config.toml
num_hidden_layers = 12
hidden_size = 96
n_experts = 192
experts_per_token = 4
d_expert = 64
d_shared_expert = 64
hidden_act = "relu"
moe_layers = [2, 3, 4, 5, 6, 7, 8, 9, 10, 11]
router_score = "softmax"
normalize_top_k = true
routed_scale = 1.0
balance_loss = 0.000198
balance_bias = true
router_z_loss = 0.001
init_std_router = 0.00605
lr_router = 0.0015
vocab_size = 2048
norm = "rmsnorm"
norm_eps = 1e-05
tie_word_embeddings = false
optimizer = "soap_variant"
learning_rate = 0.00706
max_grad_norm = 0.5
batch_tokens = 65536
max_seq_len = 1024
train_tokens = 385200000
max_steps = 5878
dataset = "wikipedia_en"
Below are experts of layer 5 (counted from 0) of a mixture-of-experts language model. Rows are named down (a neuron's output weights, with its number) and show model dimensions 0-47. Each number is 200 + 40 x the weight over its row's rms, rounded and kept within 0 to 999.
Before each expert's rows: "raises" lists some tokens whose logits its average output raises strongly, later layers aside. This comes from a sample of Wikipedia text that the model never trained on.

# expert 190
raises: "s", "z", "se", "tin"
down0,241,194,194,137,160,172,255,200,132,196,139,134,179,189,263,163,230,187,196,128,183,204,200,153,151,161,198,195,244,244,171,251,217,179,248,207,315,291,184,211,165,245,141,164,204,220,247,218
down1,253,202,215,108,297,231,218,204,201,199,179,212,209,255,258,246,179,197,209,163,201,240,116,199,271,233,206,195,202,167,195,223,134,189,150,250,206,193,227,135,118,135,213,141,156,197,215,194
down2,204,176,231,229,208,174,209,153,181,202,185,295,168,143,247,201,138,173,163,313,191,213,194,185,200,125,187,250,210,182,236,241,149,204,188,197,210,202,160,207,174,157,230,174,193,118,146,250
down3,240,185,229,295,218,177,203,179,240,168,220,136,189,215,216,197,191,226,145,181,174,352,271,189,173,271,181,185,229,148,223,231,176,137,208,179,234,210,168,112,271,189,233,186,216,202,206,175
down4,193,180,197,262,178,159,192,101,247,205,235,300,152,117,215,135,231,209,196,214,208,253,209,230,198,241,237,214,192,211,209,95,201,180,164,159,190,264,158,220,198,205,194,287,215,180,193,241
down5,255,239,234,192,240,220,241,172,195,167,211,264,234,239,131,101,221,172,218,251,204,266,103,153,261,230,249,147,197,126,247,201,130,184,202,162,127,137,173,224,219,175,171,234,200,190,224,210
down6,187,196,148,194,211,216,152,158,156,178,181,192,195,187,165,160,202,205,149,250,163,208,219,204,275,260,173,160,169,230,143,215,270,182,223,289,208,149,174,112,289,184,163,181,282,323,131,212

# expert 168
raises: "B", "P", "H", "F", "N"
down0,176,213,208,265,191,204,186,196,273,267,195,127,183,265,178,198,190,207,238,230,161,167,227,207,211,218,126,207,191,207,205,149,110,195,92,219,177,202,212,200,237,208,165,198,212,172,244,217
down1,97,184,258,284,147,246,153,217,212,174,218,188,238,189,164,200,200,121,256,203,134,170,114,223,181,188,243,155,264,231,189,211,181,299,191,191,147,200,208,170,180,172,187,196,200,210,207,153
down2,177,283,190,131,162,200,211,197,173,267,279,234,189,204,198,242,199,128,137,179,198,175,201,230,94,198,251,217,91,208,200,326,245,158,199,203,199,201,195,247,193,201,288,196,176,196,215,201
down3,194,202,185,173,231,211,234,223,136,238,204,182,136,130,203,194,183,162,185,200,191,246,181,151,150,233,134,164,134,227,219,295,238,223,225,190,126,270,236,181,216,252,162,213,250,255,225,199
down4,198,166,241,256,259,286,199,201,275,166,181,99,227,132,198,226,119,203,153,201,227,198,207,175,197,212,181,210,264,169,142,170,211,199,201,199,115,193,249,238,223,228,203,199,169,233,201,184
down5,211,158,273,192,214,139,176,254,213,99,218,223,261,182,209,272,201,152,203,255,176,263,237,224,202,197,195,184,68,200,214,200,156,208,211,193,212,207,132,220,206,163,247,186,127,202,215,186
down6,210,165,217,259,246,202,258,158,236,215,199,231,272,140,276,184,224,266,189,204,234,201,190,150,180,180,189,278,248,245,270,293,160,232,191,213,136,186,172,205,209,183,203,232,149,171,219,186

# expert 26
raises: "ish", "er", "ull"
down0,164,171,231,229,199,274,187,233,187,194,235,182,225,274,220,241,183,164,191,201,168,245,181,241,204,254,248,240,234,139,150,258,173,232,199,172,132,200,233,233,230,248,102,183,203,191,243,147
down1,151,195,126,230,121,216,144,144,258,244,197,221,199,145,250,180,317,183,169,195,205,190,271,179,161,144,248,201,234,224,231,188,192,248,244,188,220,177,195,164,183,203,140,216,142,257,133,141
down2,302,184,177,215,215,216,225,174,206,186,186,178,252,104,201,207,185,217,237,201,267,187,224,215,184,231,180,156,185,191,195,246,265,156,240,174,142,209,134,164,244,188,178,185,195,180,133,216
down3,180,203,216,169,241,156,141,257,157,196,233,227,161,159,144,278,219,133,251,216,138,199,250,144,218,264,217,203,197,138,191,202,260,208,83,214,206,248,201,197,181,170,311,247,198,196,219,197
down4,172,228,194,261,196,272,196,190,221,185,151,257,142,319,238,145,198,263,182,200,207,260,183,201,187,201,187,221,154,132,179,260,209,219,153,222,234,139,217,194,237,228,262,200,149,151,197,204
down5,204,312,216,253,174,251,178,174,208,167,151,197,174,230,142,215,131,203,153,203,257,202,265,131,227,223,216,158,191,161,180,189,195,186,234,236,236,132,201,213,201,143,189,174,181,202,284,214
down6,167,202,176,205,197,264,216,195,206,190,153,185,133,227,184,110,103,218,222,152,202,224,241,181,255,209,211,213,165,248,176,214,194,197,201,249,197,203,140,253,224,273,220,85,162,176,139,240

# expert 92
raises: "en", "y", "op"
down0,143,291,287,204,197,251,185,244,245,139,171,218,157,139,291,172,192,205,202,214,218,187,152,195,212,258,168,161,200,174,179,228,175,150,208,187,214,99,242,120,195,240,202,303,250,155,174,278
down1,286,234,181,137,267,168,216,259,159,198,227,164,219,201,284,196,163,210,191,152,210,207,156,280,212,163,243,156,173,231,136,193,215,217,215,230,113,208,203,191,294,282,242,162,190,153,173,228
down2,208,158,171,184,126,171,215,236,186,245,183,203,171,206,154,138,243,217,285,210,195,230,193,255,169,183,199,193,213,216,286,235,195,211,204,196,207,143,301,190,204,134,239,142,211,157,145,122
down3,189,187,173,208,150,198,196,172,207,191,215,190,159,294,125,93,207,202,240,182,224,67,205,186,243,216,214,197,201,212,118,144,196,255,251,212,215,200,139,226,171,208,209,191,183,277,161,214
down4,199,211,176,204,164,213,144,254,182,121,233,192,138,212,242,212,175,189,180,204,161,207,225,210,307,189,189,150,150,149,247,214,160,189,210,220,197,202,196,229,70,230,201,183,159,232,241,194
down5,187,186,223,147,191,194,193,235,235,194,219,242,114,222,194,146,259,137,199,204,211,134,117,205,212,229,209,196,201,180,231,211,116,198,234,159,195,229,160,156,218,226,318,213,209,258,173,163
down6,218,194,242,227,199,212,195,111,126,205,224,153,158,164,202,168,222,195,236,169,144,286,201,251,176,150,122,174,189,182,200,158,201,216,254,281,152,216,201,270,241,209,247,215,187,198,252,184

# expert 68
raises: "|", "M", "|---|---|"
down0,157,186,239,126,199,194,136,140,233,231,199,200,102,150,199,170,178,198,311,181,204,214,218,115,241,222,191,242,191,116,209,227,143,278,138,233,214,202,153,164,239,217,253,149,207,252,121,173
down1,203,205,151,179,205,136,222,194,164,222,296,240,214,142,196,183,183,156,203,212,185,191,195,211,196,205,255,199,269,212,227,199,157,146,173,203,229,192,220,235,59,196,235,208,203,247,178,195
down2,266,218,232,226,188,226,166,237,204,171,164,224,260,155,291,198,202,197,250,193,233,225,197,200,189,199,70,188,169,154,192,195,242,231,148,129,177,194,164,123,237,180,198,123,236,222,190,229
down3,212,271,183,267,204,168,147,171,178,218,141,157,218,258,272,173,204,212,100,222,138,224,197,166,273,225,168,136,207,201,166,196,247,177,204,171,203,211,257,195,211,232,231,189,156,168,173,164
down4,239,210,138,187,195,214,176,240,205,112,151,173,279,196,189,198,186,215,215,216,164,150,201,211,267,161,175,191,186,210,198,213,181,158,282,171,373,285,280,198,187,190,272,267,146,226,209,208
down5,208,214,210,217,211,192,169,185,128,259,217,232,210,178,255,229,145,247,196,201,258,163,187,142,220,257,200,246,148,204,270,226,165,181,204,259,213,142,251,180,117,237,252,181,165,253,200,200
down6,231,232,246,275,204,232,200,133,177,209,251,147,210,191,272,138,209,121,215,274,127,204,199,202,187,237,148,171,191,101,249,209,180,205,209,220,205,247,192,203,178,221,194,175,247,179,189,224

# expert 148
raises: "ri", "ag", "air", "r"
down0,179,242,194,211,209,232,316,159,187,196,143,204,179,129,173,207,207,250,99,134,230,158,213,222,210,237,233,123,202,222,182,209,180,199,179,230,174,240,178,195,284,220,140,183,239,210,222,209
down1,257,190,225,248,169,148,226,251,200,201,123,145,168,194,202,148,257,235,216,194,266,225,209,241,167,203,235,188,205,216,198,242,200,280,203,285,186,204,139,259,238,191,194,259,170,128,171,202
down2,164,160,193,204,226,233,191,197,216,159,229,258,118,180,196,245,256,238,150,266,184,220,217,268,183,215,201,171,146,124,161,121,198,237,218,182,170,199,285,159,196,220,192,190,178,179,117,179
down3,215,296,192,283,204,205,216,256,176,152,237,204,110,254,193,153,154,240,174,202,163,143,199,204,223,190,145,165,171,203,207,217,265,212,160,204,209,230,199,247,156,196,146,211,230,210,71,212
down4,180,177,218,168,185,137,116,247,200,238,257,245,311,218,195,197,191,261,194,239,189,223,123,177,232,190,200,160,127,267,214,176,238,202,187,212,210,166,227,224,267,199,124,203,247,217,202,209
down5,273,214,230,209,166,257,176,211,183,209,236,193,205,213,246,68,195,205,265,258,261,80,207,195,234,175,185,203,200,216,155,170,203,200,231,206,208,193,151,200,204,189,169,224,249,143,112,170
down6,128,228,181,324,196,182,200,197,125,245,170,179,234,161,146,209,193,196,203,239,122,214,183,197,265,210,147,307,264,205,198,184,233,179,217,242,250,231,213,220,219,200,169,196,145,187,225,199

# expert 5
raises: "o", "min", "s"
down0,201,138,181,207,162,162,250,184,196,103,169,228,198,228,206,213,242,200,142,192,188,178,241,207,188,334,204,251,173,152,217,171,255,198,180,200,307,159,201,241,168,191,190,140,162,323,209,223
down1,216,204,148,234,131,122,170,146,171,175,197,190,174,157,226,165,212,178,198,188,261,207,102,178,169,250,161,249,225,268,185,238,257,195,191,110,224,224,218,249,181,199,193,308,197,173,185,187
down2,223,232,179,208,238,165,153,193,176,202,199,188,187,271,156,183,196,188,180,190,226,263,204,220,228,169,111,214,270,221,191,217,114,224,124,231,189,208,184,231,214,159,200,167,227,247,208,202
down3,164,140,153,191,250,214,213,176,154,236,235,200,245,156,153,174,211,198,255,237,203,194,198,205,206,181,135,217,164,278,137,208,236,158,230,264,171,196,198,227,221,119,192,172,268,202,280,204
down4,200,190,211,223,194,205,186,259,140,183,216,227,245,193,217,185,277,209,177,179,163,258,195,280,241,204,175,198,200,236,152,133,166,234,208,195,290,223,244,171,207,246,125,230,223,182,172,212
down5,179,208,203,222,134,219,183,129,246,177,256,239,183,181,177,190,226,228,201,191,150,210,234,214,180,194,271,217,200,246,229,265,224,248,221,212,145,192,200,257,227,95,200,173,182,123,206,225
down6,186,148,253,129,137,127,217,260,276,206,172,247,169,255,217,191,177,222,230,174,191,194,210,169,191,247,172,162,134,214,167,262,200,216,151,194,164,163,189,202,199,252,181,281,225,199,237,157

# expert 57
raises: "fin", "ev", "es"
down0,184,100,161,153,93,200,261,204,178,209,230,194,215,220,120,204,240,209,209,300,187,264,137,203,147,195,195,205,271,201,174,229,232,203,242,198,199,222,122,241,226,205,107,309,220,171,202,206
down1,244,218,181,198,190,231,185,202,177,96,193,235,205,203,193,236,222,132,155,220,195,235,230,232,199,269,142,187,246,182,163,231,191,279,220,189,248,226,327,201,175,192,207,134,247,121,192,252
down2,195,202,255,232,226,220,218,147,69,246,210,234,201,224,189,198,173,204,205,189,183,159,180,189,202,288,221,148,203,182,187,192,261,175,201,255,79,210,245,193,222,214,200,207,198,202,146,222
down3,328,137,268,187,215,195,168,179,215,173,165,194,169,223,202,215,208,233,221,206,191,244,202,137,179,193,191,211,189,193,241,218,225,317,125,207,191,199,207,191,217,181,223,224,191,147,229,199
down4,194,164,218,241,215,265,196,225,321,224,215,168,163,255,215,198,269,163,244,222,221,200,215,204,234,185,182,200,161,211,134,141,250,244,182,192,195,257,136,177,226,174,208,198,197,200,131,162
down5,178,192,190,191,208,229,190,183,219,96,221,244,215,227,210,202,174,182,265,147,200,201,199,217,265,240,190,197,282,271,197,230,202,164,184,126,197,212,195,257,210,144,197,190,99,184,184,275
down6,230,184,254,207,166,215,171,188,141,214,201,124,147,209,215,124,185,212,174,204,194,181,234,202,221,200,268,230,201,121,192,147,196,179,207,226,258,114,209,200,159,192,169,159,278,224,197,164

# expert 136
raises: "weight", "self", " Island", "ball"
down0,309,232,241,254,247,199,198,174,139,203,216,201,247,233,142,295,210,175,134,236,237,221,218,239,93,192,168,127,216,158,197,238,173,201,199,159,207,185,172,112,200,231,227,157,169,198,189,146
down1,185,202,189,291,163,133,271,200,236,225,224,166,179,180,161,166,130,159,189,207,265,167,211,242,225,224,169,179,188,174,315,200,168,274,180,231,131,205,244,220,191,129,208,188,235,229,172,189
down2,171,141,250,228,214,172,290,179,233,225,231,247,193,182,252,221,143,199,193,178,211,190,134,193,200,189,279,152,150,145,131,237,200,200,296,199,160,194,278,201,216,175,242,219,225,179,190,213
down3,162,373,255,205,240,194,142,238,253,183,162,141,172,204,216,181,217,276,188,173,134,145,141,140,269,254,205,220,202,215,168,185,191,207,195,220,184,171,219,263,199,235,124,239,194,215,158,179
down4,168,178,199,223,241,213,277,184,171,95,237,180,224,89,209,203,255,358,249,197,160,168,293,181,166,158,221,229,204,196,209,191,204,202,205,275,115,245,203,183,208,158,198,169,235,182,191,185
down5,203,189,196,231,164,234,143,216,257,286,245,159,195,239,267,151,211,175,139,200,221,197,227,204,174,209,157,215,209,166,202,201,177,199,207,240,202,200,226,199,195,153,201,264,202,172,200,232
down6,210,267,233,182,176,184,204,133,143,207,262,233,229,194,213,222,208,248,245,230,180,146,174,168,193,228,216,156,258,294,191,191,184,272,159,201,163,199,221,192,138,162,185,134,264,190,196,185

# expert 166
raises: "age", "our", "al", "ted"
down0,226,221,309,175,214,136,183,205,172,253,162,138,112,186,176,191,208,198,213,186,202,221,211,228,176,198,174,251,206,187,192,249,235,240,232,197,207,143,224,236,226,157,195,214,269,237,229,224
down1,257,209,185,192,243,205,188,199,241,203,190,215,252,216,244,167,183,202,251,203,276,160,203,162,134,166,177,227,213,193,195,113,235,201,250,206,99,227,269,207,201,209,222,188,289,136,229,189
down2,277,135,186,308,197,201,227,268,218,166,139,251,273,109,249,149,215,218,203,217,230,260,227,223,195,235,93,232,210,197,229,197,180,196,198,221,278,181,210,194,200,211,98,195,169,160,211,113
down3,219,118,133,230,210,195,194,206,196,224,193,199,331,200,266,193,189,132,264,203,195,203,247,213,284,146,230,241,143,238,241,157,174,234,256,216,272,192,141,164,151,149,202,205,170,187,181,187
down4,226,203,228,235,219,180,192,206,219,192,172,258,110,215,157,176,300,229,234,214,173,104,158,183,142,228,197,208,171,264,184,206,232,169,218,131,179,188,200,228,225,175,192,246,185,233,186,192
down5,251,195,194,182,211,201,216,217,228,216,210,189,204,148,180,208,301,207,117,180,244,183,211,206,215,206,253,204,176,164,211,130,136,174,236,284,122,205,223,222,221,194,194,95,232,165,110,194
down6,185,199,192,199,210,147,127,177,314,256,152,197,266,173,179,218,245,203,189,120,174,195,204,180,186,242,187,195,210,180,242,199,129,125,186,212,200,205,294,186,176,222,163,135,153,195,211,254

# expert 105
raises: "ri", "re", "ence"
down0,199,200,197,101,193,220,141,261,196,262,225,137,240,200,190,130,208,202,197,188,201,131,161,255,112,198,234,209,211,185,203,101,210,176,172,199,144,208,186,207,197,213,222,202,189,98,217,171
down1,202,192,197,223,244,193,204,178,181,146,111,168,233,214,124,244,207,204,179,277,182,252,153,143,204,139,210,213,189,172,202,240,204,183,214,228,136,155,248,228,202,237,188,184,191,183,184,206
down2,161,92,197,223,127,205,152,218,199,264,233,139,204,213,144,193,141,114,262,198,239,142,179,212,192,202,190,222,196,158,200,218,220,182,311,214,246,209,237,209,200,152,194,234,152,255,136,118
down3,207,124,106,229,208,249,195,189,230,242,211,289,252,138,281,215,210,255,180,171,205,150,236,226,210,110,224,186,200,206,200,204,192,242,233,249,207,115,199,185,250,114,200,198,114,202,225,194
down4,132,172,223,249,116,203,199,152,131,155,200,217,242,221,151,152,245,163,142,203,132,206,214,211,245,174,219,203,214,237,235,229,274,175,248,165,165,168,287,223,220,219,239,194,240,202,280,212
down5,212,236,225,177,187,176,200,222,209,187,216,237,221,185,215,160,227,221,268,220,266,241,231,184,268,196,158,185,200,152,168,217,214,197,227,251,195,206,270,193,250,199,134,270,196,230,138,145
down6,197,255,321,253,183,268,174,199,229,281,213,166,225,168,234,144,148,223,205,201,161,271,189,208,179,190,68,148,185,157,177,225,213,175,169,220,252,267,151,187,165,235,178,213,122,200,223,233

# expert 86
raises: "al", "ome", "iz"
down0,147,179,243,263,189,202,273,194,234,183,231,112,205,165,189,258,233,191,109,192,224,263,166,264,167,299,192,204,179,134,146,162,192,150,189,133,209,252,194,198,206,179,271,218,304,192,214,232
down1,237,248,184,220,219,138,242,208,200,261,250,157,211,154,256,147,220,101,193,192,177,224,174,145,189,196,158,202,180,183,152,161,126,220,192,240,218,136,217,209,236,222,219,207,184,204,161,171
down2,276,237,209,224,212,228,276,172,205,260,203,192,201,183,200,225,228,192,207,143,129,225,208,204,137,234,175,169,177,187,195,252,223,203,204,153,224,235,219,211,191,250,271,175,118,211,206,71
down3,242,234,185,250,223,138,121,255,218,238,123,195,165,201,224,211,165,123,134,235,176,202,205,155,122,259,247,179,225,174,178,203,252,232,226,256,274,179,184,138,202,166,186,176,223,238,199,254
down4,218,160,182,298,241,205,137,184,216,212,183,203,196,247,201,168,137,270,231,204,246,167,162,106,201,87,135,209,180,163,219,172,247,198,183,236,204,174,219,182,243,174,224,225,171,168,166,225
down5,223,202,273,197,223,140,145,184,167,200,317,199,213,183,162,270,169,175,198,211,146,172,192,121,194,261,229,196,202,201,190,231,207,189,194,140,214,200,206,244,249,199,207,308,221,256,206,160
down6,275,194,218,284,186,226,233,110,258,197,243,208,121,180,195,238,194,181,208,173,278,200,210,255,255,195,217,200,170,173,216,165,216,202,204,201,258,273,128,249,254,146,194,141,184,192,119,259

# expert 134
raises: "ar", "hi", "ate", "ing", "er"
down0,135,308,208,205,238,219,212,218,199,135,248,220,148,219,248,214,198,192,161,196,184,192,203,331,170,273,196,214,151,173,195,179,196,190,162,188,161,289,224,264,190,170,148,182,257,109,185,261
down1,203,200,295,246,235,159,193,201,179,208,238,182,187,111,206,223,174,150,236,189,203,258,162,160,247,267,185,196,109,214,234,201,183,141,187,202,228,178,242,200,223,236,266,105,252,187,207,104
down2,263,266,159,141,214,197,179,195,291,240,200,171,214,183,227,172,222,197,203,224,224,216,210,74,256,208,270,196,210,179,234,243,230,154,168,136,199,254,169,149,170,174,194,302,177,152,211,186
down3,210,202,236,196,186,186,175,199,180,202,221,212,184,295,291,217,152,208,168,191,223,185,164,278,176,218,126,214,142,254,254,258,214,157,194,186,154,185,234,297,191,116,282,208,203,206,114,224
down4,249,190,229,197,149,152,158,155,207,195,202,138,191,196,186,210,198,181,217,174,176,203,223,124,232,191,276,241,110,196,257,164,214,228,203,280,191,251,106,218,189,173,152,157,188,195,200,266
down5,164,195,150,151,205,184,235,161,182,207,135,209,163,274,241,121,201,203,126,196,272,200,185,173,203,199,132,140,226,196,224,210,217,167,200,104,287,183,184,168,185,124,160,214,204,228,192,230
down6,250,228,183,204,225,161,210,160,238,222,235,200,186,203,229,199,185,160,218,210,238,235,144,320,197,195,289,199,254,148,190,186,202,265,165,207,131,204,192,249,182,230,199,145,164,207,114,210

# expert 19
raises: "k", "ment", "ship", "s"
down0,164,199,196,134,177,192,188,181,170,93,189,201,209,126,204,191,206,196,231,209,282,204,216,175,187,173,193,110,180,219,177,261,127,257,175,233,203,207,190,208,145,160,139,166,136,148,212,170
down1,173,237,176,148,193,249,212,90,164,236,189,253,173,210,268,169,189,222,233,117,174,229,230,179,212,126,201,249,204,197,221,205,197,188,180,216,232,201,182,225,112,207,217,198,276,204,259,209
down2,161,277,283,182,194,252,202,292,169,175,226,195,221,251,175,127,187,201,176,185,252,200,152,205,231,178,227,140,166,192,196,227,181,217,189,172,194,229,228,164,183,179,263,217,148,195,287,205
down3,200,138,200,168,250,212,174,279,250,216,214,201,161,179,169,269,178,187,147,192,132,193,257,257,234,164,110,217,237,284,185,165,194,227,201,184,172,234,211,202,230,223,218,195,196,120,186,148
down4,213,204,271,225,206,206,172,216,191,204,186,143,209,180,202,259,208,191,195,205,179,262,281,193,192,265,172,216,155,239,149,239,184,210,265,124,211,236,238,187,147,129,322,239,168,202,212,201
down5,188,228,236,166,276,196,185,158,188,196,208,206,125,210,260,190,203,198,291,256,227,205,211,265,181,206,206,188,170,251,165,308,162,155,196,255,172,233,161,200,204,231,146,151,182,180,253,215
down6,139,201,243,205,217,238,205,154,193,285,222,223,139,184,183,101,308,226,166,190,163,170,203,180,208,208,240,140,241,211,237,210,172,176,185,205,206,193,207,279,171,172,171,252,198,288,190,232

# expert 183
raises: "m", "mp", "tic"
down0,187,241,215,207,166,208,282,212,200,259,205,227,74,200,218,195,254,162,252,157,232,142,213,154,211,268,127,216,203,223,183,216,201,101,202,179,260,176,211,157,210,260,206,210,181,203,245,214
down1,232,192,195,240,190,244,174,163,233,87,216,287,201,158,225,266,218,204,143,203,216,158,221,228,236,236,204,209,248,214,229,209,141,166,178,191,165,208,185,237,170,206,174,205,237,125,165,184
down2,194,253,166,187,237,219,207,88,283,151,191,227,262,175,207,202,196,263,174,145,147,202,219,193,173,212,163,252,194,160,218,190,207,202,224,189,262,220,173,230,229,253,185,204,175,241,204,208
down3,210,222,177,301,245,203,197,230,190,312,205,254,200,221,196,247,224,114,183,240,209,185,109,182,254,209,200,149,132,200,208,147,223,170,184,151,197,196,283,212,196,207,179,242,179,200,220,183
down4,155,228,188,224,248,277,200,174,180,130,304,205,210,240,185,196,212,311,242,171,173,200,221,194,209,200,232,173,204,125,233,134,199,144,234,167,126,198,127,241,230,206,204,202,203,220,288,206
down5,149,193,223,82,204,191,181,176,291,177,176,192,178,224,259,213,162,209,205,237,235,211,180,173,197,167,224,165,173,176,116,262,187,249,214,234,202,210,216,199,195,291,208,206,160,198,171,159
down6,169,180,170,189,212,300,264,245,137,196,232,226,199,249,161,204,139,198,218,195,189,185,145,220,232,133,170,205,208,219,192,269,164,194,245,161,193,172,184,207,232,172,166,227,170,105,167,212

# expert 117
raises: "line", "mi", "ed", "cur"
down0,185,219,136,199,190,159,212,241,102,182,235,196,202,192,222,161,159,318,186,196,194,196,244,228,196,210,143,190,177,234,254,205,296,193,181,184,231,100,240,154,207,182,196,170,202,196,199,233
down1,219,193,215,223,183,195,198,109,201,210,211,160,223,197,253,225,216,183,198,193,217,202,207,149,215,199,187,166,180,188,187,254,237,127,200,205,191,218,179,154,188,242,168,275,153,202,237,158
down2,187,216,196,200,193,273,207,155,198,213,326,285,202,183,210,176,200,191,210,125,215,204,204,223,165,232,216,146,118,175,205,214,148,199,268,200,210,194,114,212,185,203,236,165,233,205,142,197
down3,190,219,204,199,233,199,192,221,280,152,216,232,198,175,194,238,217,212,176,214,176,230,218,200,295,161,181,194,216,166,259,171,205,252,218,186,198,165,194,123,285,270,190,194,192,198,166,277
down4,216,153,243,174,230,188,203,191,273,149,227,228,150,189,207,186,172,152,133,209,192,213,138,197,272,195,281,188,231,166,235,241,297,146,180,218,131,241,252,194,228,177,127,204,193,171,264,111
down5,185,153,260,185,141,222,205,200,202,204,221,194,219,232,201,177,180,217,146,256,203,160,146,216,204,229,232,208,145,228,183,198,233,186,236,248,203,210,173,259,265,278,174,255,146,220,207,231
down6,249,258,144,170,247,207,235,178,188,198,213,194,192,225,205,212,178,228,232,227,164,230,242,275,200,184,135,146,207,87,187,180,310,156,220,245,187,247,247,154,158,149,245,161,221,128,201,170